{"n_layer": 13, "d_model": 128, "n_experts": 48, "experts_per_token": 2, "d_expert": 96, "d_shared_expert": 0, "activation": "gelu", "moe_layers": [0, 1, 2, 3, 4, 5, 6, 7, 8, 9, 10, 11, 12], "router_score": "sigmoid", "normalize_top_k": true, "routed_scale": 1.0, "balance_loss": 0.000134, "balance_bias": true, "n_groups": 8, "groups_per_token": 3, "init_std_router": 0.0161, "lr_router": 0.000794, "n_head": 2, "n_kv_head": 2, "head_dim": 64, "vocab_size": 8192, "norm": "layernorm", "norm_place": "pre", "norm_eps": 1e-05, "positions": "alibi", "qk_norm": false, "attn_scale": 0.125, "tie_embeddings": true, "parallel_block": true, "init": "trunc", "init_std_qkv": 0.0442, "init_std_o": 0.00866, "init_std_up": 0.0442, "init_std_down": 0.00866, "optimizer": "soap_variant", "lr": 0.00559, "lr_mult_up": 1.25, "beta1": 0.95, "beta2": 0.99, "lr_head": 0.01, "grad_clip": 2.0, "warmup_steps": 200, "schedule": "wsd", "decay_fraction": 0.618, "decay_shape": "cos", "final_lr_fraction": 0.05, "batch_tokens": [65536, 131072, 262144], "seq_len": 256, "doc_mask": true, "z_loss": 0.0001, "train_tokens": 504000000, "steps": 3919, "dataset": "wikipedia_en"}
Below are experts of layer 4 (counted from 0) of a mixture-of-experts language model. Rows are named down (a neuron's output weights, with its number) and show model dimensions 0-127. Each number is 128 + 32 x the weight over its row's rms, rounded and kept within 0 to 255. Numbers have three digits each.
Before each expert's rows: "raises" lists some tokens whose logits its average output raises strongly, later layers aside. This comes from a sample of Wikipedia text that the model never trained on.

# expert 29
raises: " |", "\"", "s"
down0:068155120132128143063076091147143168087109165160054160143101148192133126076154099190126179128124113117164153103118110161140096055105128089116137165106135167156094156146083113082117075124123126102083163142159202090154110142124164130076095192097108165176138184120080099158121113151133070139105088105126137154118085088066118145107130146134100139130104126154110156150151136081166091114096
down1:144139134109112093130125184122147118101126062111102127096171063145137124158094131089095092202104123108081115128069113160142166134156113128136050154043083165140115107146143055139175169124097121147156088177096118154128144105143109116157087131079081137144092129115150193158158146133155132174145142120139071077197135132131100100118120050129095100127083101119098182138110063130131122164116
down2:155113189141080136079131125181130184193125107131093134125131065133137130113124136164195162160104159111084142101134154052146079172179138051134183119075144159147172156161127112162099165142146143111070161146181149103144090162115131170184129110140125146128112155116111154102123131129119139118131160120171128151178138065130091203083103068136117121173121166138108074153148143091088143128161
down3:179093151122188164150147082114111152106196128114169134082194125151148115107119129096093115112106178151141194084145175124126091138201086162182084141150181125094162185157108064163154110161089161141155151129129127119173155113065145102147117109109153154175082132120161123080153114106167128115112150114113131092117123181186133089162140090096087108164114076109146118178137116202118139118143
down4:100126090126089165083144167108089177131083166090175164146103094107175119148166125196161107136159058213115116176144163098097119160109109128141148140072107093136091120129095141179139135132098143062132136075214087133132118106130198134110110138144188150113173145177152134130155119114114093152138082145117093138132145113112153128193065134090095153118160134147117111153128187140144120064156
down5:136092079084138117193120147136066129168146138077124132087135074165108117189143170110143143099171086064113121126123123152146100145118176215132088155099078124174116150153161137125108138082157127130117178145155128113147076091202176113110118143120137103139103129101106168154108159121125089161185100111172144099108121119132165142126137121173149167113174118096111106088181187100103076103214
down6:132105172114138105058148134124106084135101141084065166201123157084103132115088093166143110089097145180154151111104153148129189187114119176173135113087126107176104112145119186127136163155165135099107132148179124142146109145169089188103103136127087114152065126108106177117134103149142117143098107098136103061133160094141138084120124127115146138130146137133058133232130160071108140105052
down7:046178147155148148122149109104111148112141083160148120154133101164115127135133113106130076129120141109135136122172136118074088200097105152099089100170117070105158124108080062156139108125101120193146123175148163076139158064116158112197106099103118169124156062123104148119127175129080093109089120191117117093142011138120148150125106166156110114147088142132120140075124089109100093155133
down8:145146106145088187087143141149114125095176116113125157152101075138097131118117084143093146137175090154098095165123144145182114118105166080168141105138129131164062129146136169095070135137095196050124093106125104152132217148103101110130138088156136105134060143166154068180143119180130076120128141098145114111146188118090111112110132168073142163151084127045164157131102156100085121102136
down9:145111172175161152118148162114091109094092191170101144158164157147112155102152161161150159127131114202134101080141124131082100092108163092185126177107167100132139052162132098099141199127143098095153150074143106127135169134132158181057085147111160120157113115180157075140099102180143125087154115159107103111160199170142162121163105121127201129097133093156095113111152144186111110111134
down10:088123101152108128073139182083084080119058124109121157139123115111123107193132119145134128096129112147119054155137114155126082116101102176111168159137142213132117111144111139165115125071134117138083101146109128102096178151180123139180129160072103106146187095184105165102081138149072173153146082142138071112205155111154114154135110137129171099157126143135154131058094141141206129127082

# expert 43
raises: "reaching", "Electr", "unch"
down0:139165153114107118100155091127132107120141129153169154128164112131108110132141129105110141126117103122170195125116072109171114095038097171069164080128150160175115150161095198093149150152136119125137132103112117089151111075101151190171118087160108084121121159125130177129123058096068090102120168068091157098153092171133208099146140162109156154119097131182086113189180074142139134122110
down1:153143134131108116176135155143096080155077080161187136045126098135144138172213126121103110093138121137125149098130130091124160213168138098109112197127179102115152151144119129133184143115175124088131119163057085116079104134182158137138153140091130138137143112169051135101152105102077152146127113109072159062114104083161153115140128137125113182097138134166133178096146154105102155072101
down2:126197141089101096145162134116049130083083153150052125123100164054134151114130181083123112107138142083180123112127101077179120148132195143123089131082099158070106127129090206124154174131129102099177154171124082165105142136116104087101074168094064114143126152123126167195110095090130131116154119168113108136126124143106197148130137121118146174174162164100166120148105116122138144144149
down3:081166109120124163156174146105102073092117136120209085153054111105122111107121178114073126116196128157123131104158169114145112115108123088205159153129149152092089106158165148136108150102111070111202170098116110090049124054108170156108165122146130115186163149141132133145135102128108128129122085111088148158113150161159140089134084181139114117148151122126113075033151116137115110121144
down4:143120115148159111163136140086193116051076144148091096135151146169144045158140153108164097120112149132107111094051141125038175149148139069129075106210083129145081134148083181136136129116139174149149172144149130116119167137160143126139153158134119167110104187130117117126073144143103123164092173102138136120077134147145100125118117086129164080154143196098144097125078187116135170133149
down5:061049138150161167164133108129096136153175111122166144145181085124080172148177162149089153095108118124129171141133075088139136068107137112156135213159094108182187142114136095186176107141084127083052141112165113131174091124121121135111116111127120037127192096141159140143102171138140096115109155141132150122151095091167097142103136128171132082105158108071129135142095147114141135098155
down6:022125119170135130145130125136131143158062111116084052104153128072050142194149137119169099111124142165109116112105116167165138120142155098150129122130146129120121165079103134215106159153173176151157118084109162098084076113097145150171081182117146172126188139176192149167131126116119096159082143122111140114134088125151102139175108144061150167149136135121097075102164139133125139130139
down7:126134178123122135153154130099162129173091119165124197103142156120172148169135135142171126104174099095090080134060115135144036137076144117120180114124090138121156179075116088184140149073107180152096128142125182133180094152207067117159161124101125105158136155114130171119098143097113094166139080195141068146107136116144160145140123128102157149149103179111132171123087146126081076136155
down8:140139088094073151139195087140149111097168125122143133079200114134098123157149100083084159083139116218137124145102129110154113128142109100079094113142122133100132139147167065157078189175112118142144152074113110102158129132080137160115142071095149062141143157126159153131151059123102067101167141125137195090142126164158104065094089137106163127126094134128164115191140109174122116081095
down9:094184105092157153165114129162181084124151103137115127161162149132079144130086173136122128051079114105086108078120140123139123124131125155105132075153150142190185139131100196090180158210101126181136124085071101133143133088116126079085049138120181138092134128070100148079074110138115129148146172126134094153157159137098161151113143119130088137127094103096115171125136089172082129113075
down10:079085117094031137106124129135122113092104128071114064166155170078146116167104149141093184167100111106105124143106117144172104183153103079173133171136139112145157140141158197176141131146110125127175085199166084182178180142156091149111110127132135175086148157147118080097081074128125150131143133098112117095148083047132114123096132130125127144157135169155155122139158104161118130110194

# expert 45
raises: "\n", " is", " =", "==", " are", " lived"
down0:078081135143124106161156092083115141122148151133118132137116132137120168178130089136185160092091138160158141185114126146124080192158103128115118110131138152090119037106088169128101187066126236103092122131109057141171132078152127173162153195137087153108089070124168123112098128066134083172105126146152114131146135142153126106149131100173168152133111122130120114089095195146104148115150
down1:139139103119127151078107145111105096097111075089170057174128115155158153149172107162127182167152122167134121180104075095100167119152093111120174128155145144112170076117167144181170124097140153134133103139050118119124104175106124069146112143099126118109194125169117191123179142155142105119129140141057150121188116145135096074102197182143093162176129183077083120121112142140101162152108
down2:160085133088127137083112100175125115117158146083116091089108160146128123103115098150132096071167179154122143086124162118109040094149201172100140220166077153091089146113141176150117185133126102136117061097116158153110207153145114137102138168128119119138123133139130053101110120133174136137110080131119086142140095073079115147093121128115162138160139090153111186106194128086122151131094
down3:104122127116119115121150158069105139108154109152163164178132086159178117082175074111143177157153120096103187090128128173153086189171133092145142131149152096108114148177120088184094064189109075109108109110048105154200124174123149140114084138136129137152130185138123086095137071138140065089123108132164168157122134145169126114126147102120092160096097093082163133096114158103155086154084
down4:128101125104144064173099095114116176084099112103121112154085129143127143129125128181095133181069108148143139157137144117123147160085104152124158126092109133128120108116189144096184073052117103120141126155131108111123070111130155113110186069088091097145157136089137206198089119093113152156124071106113199106119092096122126095152120160164073129127132143138141127180102177075139200189164
down5:164163102138098182133115182148033145101065111135191119127120154123185118116150111156169158118117122148130142186076156152180176121128175118145088121161103128197140155165087149138063113176043143113062139132157079092136141119084120106112146124153092149156093101143158075174167121131115106182155134114130130112142090115160112158144169112126151117150062096139152130103125166121099108154186
down6:176171117117129119154107138131149178149109104156147127183151089175138128160146144124166123143096079090141131129064112175144153128136064109140112066070098134114144117166155149132111144124089138104140120138201108149107129122161115082099134140040137162092117084082151184096160108110102083155182152130087164106134156114166150107173174141172093119142162102135073183190070067088133075141134
down7:071141106121056140149159107105128108194116109123148156124174173169101128124140186145165150174082153109137146057100156072161153137101133139115143156143132164087115135110124105162113119148113121211130164148163130084106118113176115089133145107135093121202173145196116150176137095146077116136144106105141123046117134114140083108065161100183126115180123147162139123131115151033105153118098
down8:102147074117101068053119112095083117077081124116170143144116115169127128119185135148076112129170133169110062183147113182079175134090138180172128157162092127122143158139079075129118154124148085126130153045089057174045100136122098115155079154096103155148129160140089166098085104135153106148135114138141143097131124119125132123125128110093122068114134172080093147153129063129134106129136
down9:123132103103078116148115159101073070085130088186085186138076134132088124083133122115154103203118136113163126177071088159135113185136142130149132155120123101138089136108075170112130182137160168133090122152135123125168108142172134087135158188113116103110114118078075070146156129079121132186095105074166119081153088127098104121133197103121113111197099148084124166149137156059118156111119
down10:118086192110139116137099110098171118185170105178051147105072164153106127178083159093122141158119192124173159126155114121097142079127116169117157123127165075107182143116146099097149094098145165139130105142099119142074073155170091078122158142145169172117108136050119157147129122137097168094154150064088164207147119109092117175151126069125106164101116143143098120128127175099154121165113

# expert 25
raises: "wood", "rich", "Portuguese", "most"
down0:151120081075096135128142138167176184134088103127193128128104079111100101194131181096118088115163152115139119125097105120086170133144125187183087159141126152134117102139127222122092119193153118130113153171134161119126161164091105100101071147108060145098041156139120154071124110098145196142104143077170138154123125164160119119135128079103114152117122121099085171143116151182091160134147
down1:133179110135167116113076109164111063088068095117123096127131111153100159168128097130188126182132127113130129120112118158104094090146155144193123115049178133133189149080129103164120110091118118142182103152147071095129152116129112107136078154164109180160159158125142132096216145169115151077120061138133128111124137184103114103149100104136123065156098097115178160170185183117185118127124
down2:081129088182146130153128157076102071155146105158105153133152190165104096117186112089079129125124102114121097122125057157100140119183075123120133119121165141123145111126077125056138127101136124144142132114094210123147122143197128131166163113161137116113148141105062111130185177124108131186113164142101174169112098064107213136104110148154158192102091146114141141097146112104122101169191
down3:134111134147114121146059117111173048093130158127143126154189170072140135104131135101156097137138142098147083156108108114115154166158110180110165096212102081095146141144138117164185127082148126205162180098165114132141125127097084091167120106080109141119195164132140115096111148145142074093086135160134121135126120129077149135113158155129065107105081123118138119141074136177137043197107
down4:134117167140112147198131108144122103131105160172157079134135060141173106174086124079132103099084130081150071213096114136096084110134103098091140080159178163178101146109113129168102099150130169175088081139152110164107155097078080124132168107115144104132171112139126137134134081143137127143154169143110106168127137136125159141121079125145127204124180062168170103235140116121126116117138
down5:188122108094151077139149096068141147113154123137123175084163055151103205143149153107110110190134105145190118144140243122153119107101105131141186195115212129108162131151118127127162136110120106145142167116106102111097134143116128071089111133115167141113099120162117144087123126201061092173102150099149103141155126114128150111093142094138115153106183182134105150171106148128102166147165
down6:126087046218160155158152119128085171155139108119156128113136141157173131143119121123195148170181099125141124152123114111089127154149139103118100157140161069151167119078135150122149167109132120122106077124184108181114083162113119187183065126129169138100110086115165120122072155094120101203080119135147080118166169151132127112063139110112143129088195114114088125067107177124093150115127
down7:121131100118130059130158145085103140130167145120142180115097130083163078108111162125132114170080129130120146046114109149109120096096072112090157124147103138135145150191120095114102161136131103161195136072129142073100190116108159144113135098123142085140101143189098156132145074125093070092137154147138138128095159181203095093078123143103177120191170073125115125172135120115120112223114
down8:139078150141121112114100155119056162078086123098117090121160142128137134107154174041138139139164139161120106107106079089046215057122108134182095169169161209125145128115140176120144123100153166138127137137158127137144108166144112106139098125087169109168136178122110126087142134156138168139140175138087099135110118050124122086134080136078087094146155085139107124115120155169139095139061
down9:081115146091106111135133105135119155114140165064085097114110165123155153115094068126108100094095091135131164121124143112137134134134105105137148129120127148103083207209111151121162128125160168116056153148151105136126077156103219118115142110146120149127139160043111176198146113132082075175118154148190115210120084101117088085104110154110130112106176105105157099116112181125171176120158
down10:098115155087086105105133173078148130105103131150089173138120165133134151102178138120169144140124065112095163121143064151141158081177054077085114191082138113075091108106143072032135160097100100123108130127166129182104152135140121138170121161147178098145092081138144128189133125119070125138114072087154167196140082113085165129112109119084140148088082145132130145143156107104131131153121

# expert 23
raises: "←", "minute", " Turnout"
down0:078136055145104155175186161139072105171129103114136077153109169120136183127126160112116155143149137161159142152147102132184090172063119120090094119131126120171112133113135156207137169131070160081075152067087109115149163209098112126063136084160069083135123113109143085101107125156153093113107146124140122126104136104138161103133136086112179170131130043139144109121069143142119117165134
down1:139135170105170181180165082137109168091075090179095123089085096107144123096159091154119071173104099075087178121164179128133131133162144102131171077156108165169104179079131135156094191081103199097128102131158080117102128127112131088088134101114093166144106100078127116120151115175110110150103082083089131110100112105145072153132124107148049145157119132103086131133132118108100117127193
down2:165104169072144120140170136189128145127139073131160143145192114190124169082091059101110117151125101172134168120141163115134126119191129091157104148111159172133111162142181050102160106120103154137136120116154146127147188113145167159126098140128167073157110092108144113072160098020136152159156089098135077082120133172203112109143121144144126121125086128132172096092133158101125172130149
down3:132167132123157165105126103130141150101113164199167193147152153122099089166060163146127114146098173225150113130172145133126120123046171115162154083163084121137113138129120068098085144099121127110142137146097140117145159140149170154095134106130170190138112152129182103126112148163125078178162132054139107131158172098134140082146110118082063179197089119114149134105125113164138130147186
down4:139165067115117170163105047063153109138130171149126118120131190140137107183184154139149142090145157079113170059048163150103158124102116154141145114113097183162122067114136157189159094092093077142119071163157148120081156094146064100111132095140148099089137113104146134137122090096095112179148162133139076165124134130142126128168088097153152140134109077096073144130113164121114147126174
down5:101120123098086157159138111149133158055092130157084083134153144108173144160124147115122107148150054124115113179167093128138136144147104050126058153112144103181123099128122140112142152093036171118115127127078138150166169120117112166163126147070157100082090108078147139062087125110057151176118144139151193139125104153108190099107130131119084100118122146119123105167121056171113146089090
down6:203132126153133095126132156114144169162161193137119165141098145107105113080092088156151081112100142110162171121117074167095095084125083110166111137165105122128100098111149092118136104119122135090104165155099150140093170138139079122127144079139112125113067167131164137255151158133123121159102177090159066102139180136150116181172129159072143110140151161159108174136107130170174153066114
down7:130160126062128147093177108107121134159086136109100115127124168145143140152058206067114084076163126151121054101130165165071089148105116137130118162098160111125192093153118160140085152135091168116183154122164125110134113174105142118035104187121142167130109108144196119105126060158166172161116095101078146097135175151145123121118129132159149135147137150074148104094144113137090154087097
down8:225155148122075191151111148082079169097133078139180163125146193134112106118113054100154126145101171108154160153142101106165147082155153120128148064148118071109098131139125147115099203137116164124154094132059157150089130187113108081167143097160133157169111122097136076132162109131168081097139147104099128083087160138121113137139095168110112162092134092134116156152164159114144141074082
down9:138171160168064145115098149131087148109104123200127109110144155147113122201055139129088077152114085099143122110113134108130190108177181104096125169153088104099133130108137115175112133182100104125088120122154081136133137159136085167082136172132085174132149160092104104110091126115104110127102117110071122126173120128034135175157128133085151194118145139105169096112109135096182041110098
down10:139161204127150139134099132114117153195155157059130189181219110142106120180127125102082114120093145159180128147139151132109108111081160125090058093112064172181100141147092074136140068162081150141108109114147144133163137134112090150146136133105168121147154153146142098115118155139120136217163127101177158126170097155174145098082114125151189113103094144179103103110118137107111078106130

# expert 8
raises: "part", "ps", "gg", "ft", "ped"
down0:103116166110170130177137097074070135095104097134167116133123155108119125148085100106145141094134112203146206100147142111131148129110089149140160158138119100103136144204145162071127137130201119152128114220172163127095125131101197152151108187109128122178096107107106119123157079125120097165134155168149119122094106108153146117101157148101198168141076177056150100089099158120126132191122
down1:157079141112183117135133099149089150174128108120097143144147172095120032114134110164108164078205141142152185094117091121133122175154131098032179135152163156057145176080116071190108098115118099156087139094079145115137171124091089111120137146096119113129124145151122102072099116145120082122150108127143105119128132138077084137118125123166150143106161096160066118133152126132099147132214
down2:042116083167137132172081138141112144146112129121158085125156200149137079148152148091113186133201096128171113137149166125111191125124117130150122108135098125133122123095124149115128191098096066122093112093145133168146232114144143153074094125120175142141145158151121143163123116129199127083117132149128132154142150136124075081128076119065118127125065120126179111064085134183091131078128
down3:125149079143110106148113086121099123089167100165135244125141160110101113150120132130107093131152095034058106078159167181132090137149132138128154078160100047164113114129122094085146170130149163124130073186148127111124122180139150190149075184074056089127118142123117100183111131131081139134138160099129139110102127172121110076130091080114152105155119162132116137105106132128148120135153
down4:097089079147116115160120166118087090140101135071130130210146130168207146160173111174154170098112142111169097127096145182179152129146190040153165169127109128133119134107181174108186145121139121067177163116143071124113103145108150149164118135145133163103115186142139116126157097080151147160086133150105092107118124150051164071174108107115114165146132114114084130162099151115141126120082
down5:138146085109147105149101146158176114097101120121156099178156127133161123170148165088141127129123057063107143142114161168094157095139127153139161194084134143099110146150104167111170112108146127101115178124149162175090093188104116142094146079135114117215115143106177088104087047118104160104122092194121124112169142185086110098099142121151150129129088163100143179171125134200094061137132
down6:142143130126063138150170131123145122155151092108127166141190125136088071132218113074136116124161136118098180109088090150144115104122162116122135137157109077113090140114175137101080107149090152123154121166089133127120093124172090145105138184069136118037130119067138142139133146126139077112100179119126098141126116082157107099172145185184149135098195132121089146062109089190145152067171
down7:139117039106106123087146155106109126140128104063172137134136142134114196077167178088127195102106129128123081116100170070154170125129077174128163122162175177118166134125135085134109140188161109140136127143095130132081141172065139117184121176143156175148134122086103195088120109086180142119122109109067145161171163160161122084071099149116115164108103105124173128145099123145130115181107
down8:058139115130091132054125120093098135115085112082145131116106112077165174162105106117162140072089130152059080101141141128198109153158128120140136113132084180080162134107117123128098138085119173089143074117115119184132100156174110147191077121116130100161135119158126131141122125160140116180197168086120161149097164096108215148091093073186117081110163155118111149102115106167108160144138
down9:137127115099216111055119147158171113178104125074088154134073083117164107169155070104178139145135116173096105135115164134126190136108146132122183166057151131111041169167127156142107142154117192160173077148148094126149105112139158155160134147144138146151132105133168117140129112179163166129141164151102125094136108134175086128134143153161091145188151136058123159115096131114175179098104
down10:160086199216166123165148140146092147149125105131086172106126058112154062133154102146132153152113129141105069128179113160127133141112150044148135098095167123146114191121169089148116140064176110082122140161139103111102088142160084159127097185137192114100154150089130119142143148089069140137104130132142146125104160164087138087074176119095145107132102123098178138161174139151186136165136

# expert 42
raises: "nd", " direction", "unch", "ding", "over"
down0:192099143095082180114164105100133095134100097124156134169118124145061114082098210055165187134140173142130117124137105083134177158108147094167098172128169112117191143113140114108088125135144153116149120169207153104102076129071136099139131101123174089153131170154089082132137146166151113131118125096148089099136121103138086138139131143141187134107155136092129115094235144129083101112085
down1:157105072129115123102149114153102122117106107048129120073135082102061102180160177060131085086161142147137155078138165163089156201127187087116084134136122150124150082134094143134089142150106122145130090093166202121120166163104126059132136149084154136099141191133187161212099106120120156189104121116068168108118160109108150106120163137127101113125118103140104147107153154128105166117130
down2:123148100156115120072151156129154113109143148114062101177162145131075091126209143095141105072126067171109106103110130135086062085094169107160166161150102161148091091123125164109112138152128125118143099092144109136179150111114111157168117151116144124097151114156068111146124199111129134179138101121074144110117130193088228155154122136173071160099092156154172147156080161093107126161097
down3:134125115133157129152147071170142089049058084117141143121168091094107169116128104103119101188155115205064134085122146149128076172165127099083152109157087162099111145103083113130106133091156152129100141145099120106163105124092102119155100126102161159138068119115150132136096081095153146168086131115112079144168070141074177185165100188074118142136136105132106154119119132103179140196078
down4:130171138082099144134190201159159088106170144140139098096062162126103112099105134154175183141122171142073181098193116163146126124150067148103104184133151121154160108119102099155135205130159118147159150154106140097197116120146094155096132174121151128137115090189161165086161154077153135167135101144129168091172132115112165132196113149107128152089164159157183104149122119101080108103150
down5:100136119198140169118179076133189099120040095109134063162170143078107120155182152120141115136106161098125164118166165116156161153114162097176147149116109135164174118142153122127142130126125098130107131106045046103121109175086114133118109148077069084159122097164135114098201115096117081088125143125079136169100092137139172148108098124147104181165117132129148125163111123104160074107176
down6:092122180119147126075165103142097132120125111120126131207143108143179094089108159078107121135084108153115123181112178144116137178171116129111099163155123201118136108113118123109156180087109128096113094205147134153122126134106119072116115118096169076129157181113094076093207158083139127115166112127177140069135136138134124062089140107136149092102157069142209148160143151128049120139113
down7:128142116157090129143157124150133178116078124152171090162100087150146147106139187160154153148072145141058151111160183128102139148151123112102116153105172088115139133187125129108114188137143106148190101129138126155133172215092068144067167178125147154157136115166130111153181151127110144137118108156084162142156182130158100026109145094103103124139159145183136145091204178110143122146163
down8:165154159171147169198106131090157149142125143106170134087199142124119130107134113138136099190114134146084161174151103123085091181143138155128121094161190083192130123155129077157109148131054119114160075061116142165211140144083169139169138127129134111137146131147149092109149122142173130168164139144073137152131120119151102082100180128124113109056220144138121081127139146161158097104128
down9:152142115112072146114165112135167136128159063081088126128082086191138088114126146160190071111139129059132084167141135139126091156145167148188075152089135121172134142106109142084227104082172123142134115102094090139143127129165116060161141128121064133104208140122077115103115165179129091098125150069069106144096112106144115120159120128120122156121153117114191165168122136111157140141139
down10:101129122102215046107164149183148134101114155178104135091139114133134187102142155134064127134123110183090102134121143088146131103134150127108081148149114110138105157143202120103081146147127160140161178141187080167155129173128139139155135113157169080119134162126143147132116073120121107092127137056175173105094141128112087094111169140143156107072209139166068107184111123097171174128102

# expert 46
raises: "terminat", "acy", "oo", "py", "ade"
down0:088118131130098087107103119122117152089143101109068116139095108189169121108151117079160131171174154117116185139111111137087101134140093139136175134127090105126139148117155106132077036080148141188072104163121127124027124109083153160135142147091162124130129169106179115176116150078168124160162132190099152175173101081138146134132119140059141198120172151154125096128067124150116086129108
down1:122167188136149135145109151137168118130145103138098234122095054168163121115112152121098109149175048127119168103101113163155115108150154155067150118108141106220164131066087124144131080132158124138134145145111104129140122114103130138135149049149127129139133116116114132095092111174143103147099126131163070133182097106155064172191092170102138179163141067124149148120119164083110107115077
down2:109103078155116107157161156078117070165092095111187161149101092141174097135158166124123103152159082112171162158144116121160108108151122139168135182150111112086150133149162147123205116158122089125104154141105124112156159142179162180134068153133080145155193098124120088139115179094147121157121060157131099130125131144133158095150084119100084197063134117120140095046172195079135111129101
down3:152142113188079150071113115174166151158185096146131100158118105139129110175141160133152186106113149137131146170108134112091111091163139192103145146162137124111145129117101164121105168138124159129073076142137127068081144137084152108138180144057134131146150111134172140172152205153034168159168142077145133138139107112111098118044163186089115140093159162128155143140125164121115166086073
down4:123171118145070150149195094155113096149134163062173195052150129104162175118149160120118177134131134119102108159112196133099158133116203099109123112145093102080074181161134112119162095147075133122074174117046112126160149185100133153135180117128127169145152144133123097149116112163112105099136173128153129122145129066131129120127116178097103093146131138148148182069071105104085109118164
down5:062154133045088145136181168145099154055131155162114158108173142158091074128079127138108115117151098135101169115110133107098089129075161164101181151121150120112173192161131149087167101166139130112105108115126128153124158161079118145144126148169101125120174094055154120164067143149118181117092109155153111134167146174113087086158101144116150192080055163134167125117107162136142161173146
down6:152130082125126065095167112123167114110118087130072122065127022154199133186110134140087055114098128145123140105153121143065171092126171141132132153121117121127091197112135113112112129124096139155138144110086118171102128202150146135150182133121103121132111130182117118157097090126118084154095118125145153106134190095129088152162140112063130153189226120102138150183142163141135148136118
down7:136114149132141106166103106177129180082150097136163171106147143100153035103118171154179092133121094072126132126077144098086127133164189139123146120117127104142135107125105113063074160148105122194147169106081130125131210123095098185136149134084126114190121191086073116178087091132155130188163096117137130167132149113143106119144146140099184154087125085094137151123137095073164124156090
down8:176121164117130102112093141176118103108159061137180137161128041115062130097117151172094065101057139164073134127154140145120117083172060154105126151112145089185108141131114126131142167116122090156201132098163109065179149137089109128121101066157135121127173100145135167135181108139193129133067097171141113139151160132150136163130155118100113169105103100136096144185145131118173116089107
down9:136117104143106149067051136202149171161121145110122135139169127100121093116168148142112172212141145094096171106151077094140135088156106097133143122121100095131088104107189127179124160094149096102137142115110059095061185173131137148108101141161166067121108205093118151151155102135167080073102112113154144118123090153106072142072135122162179080155114121114155127134114079154147166119121
down10:112100117150102060172044124117161098128138169124099094099156101136124147137143196111107120145138071178170150126112194149167173145138152140085163122145164134149117213162181113132109185205119209122168122121113169130160115116127108108148147121138084077204123150166087079107128108122155114147155111175150129164149157172139109132139171130118140087125138128124159134172090166165122160162083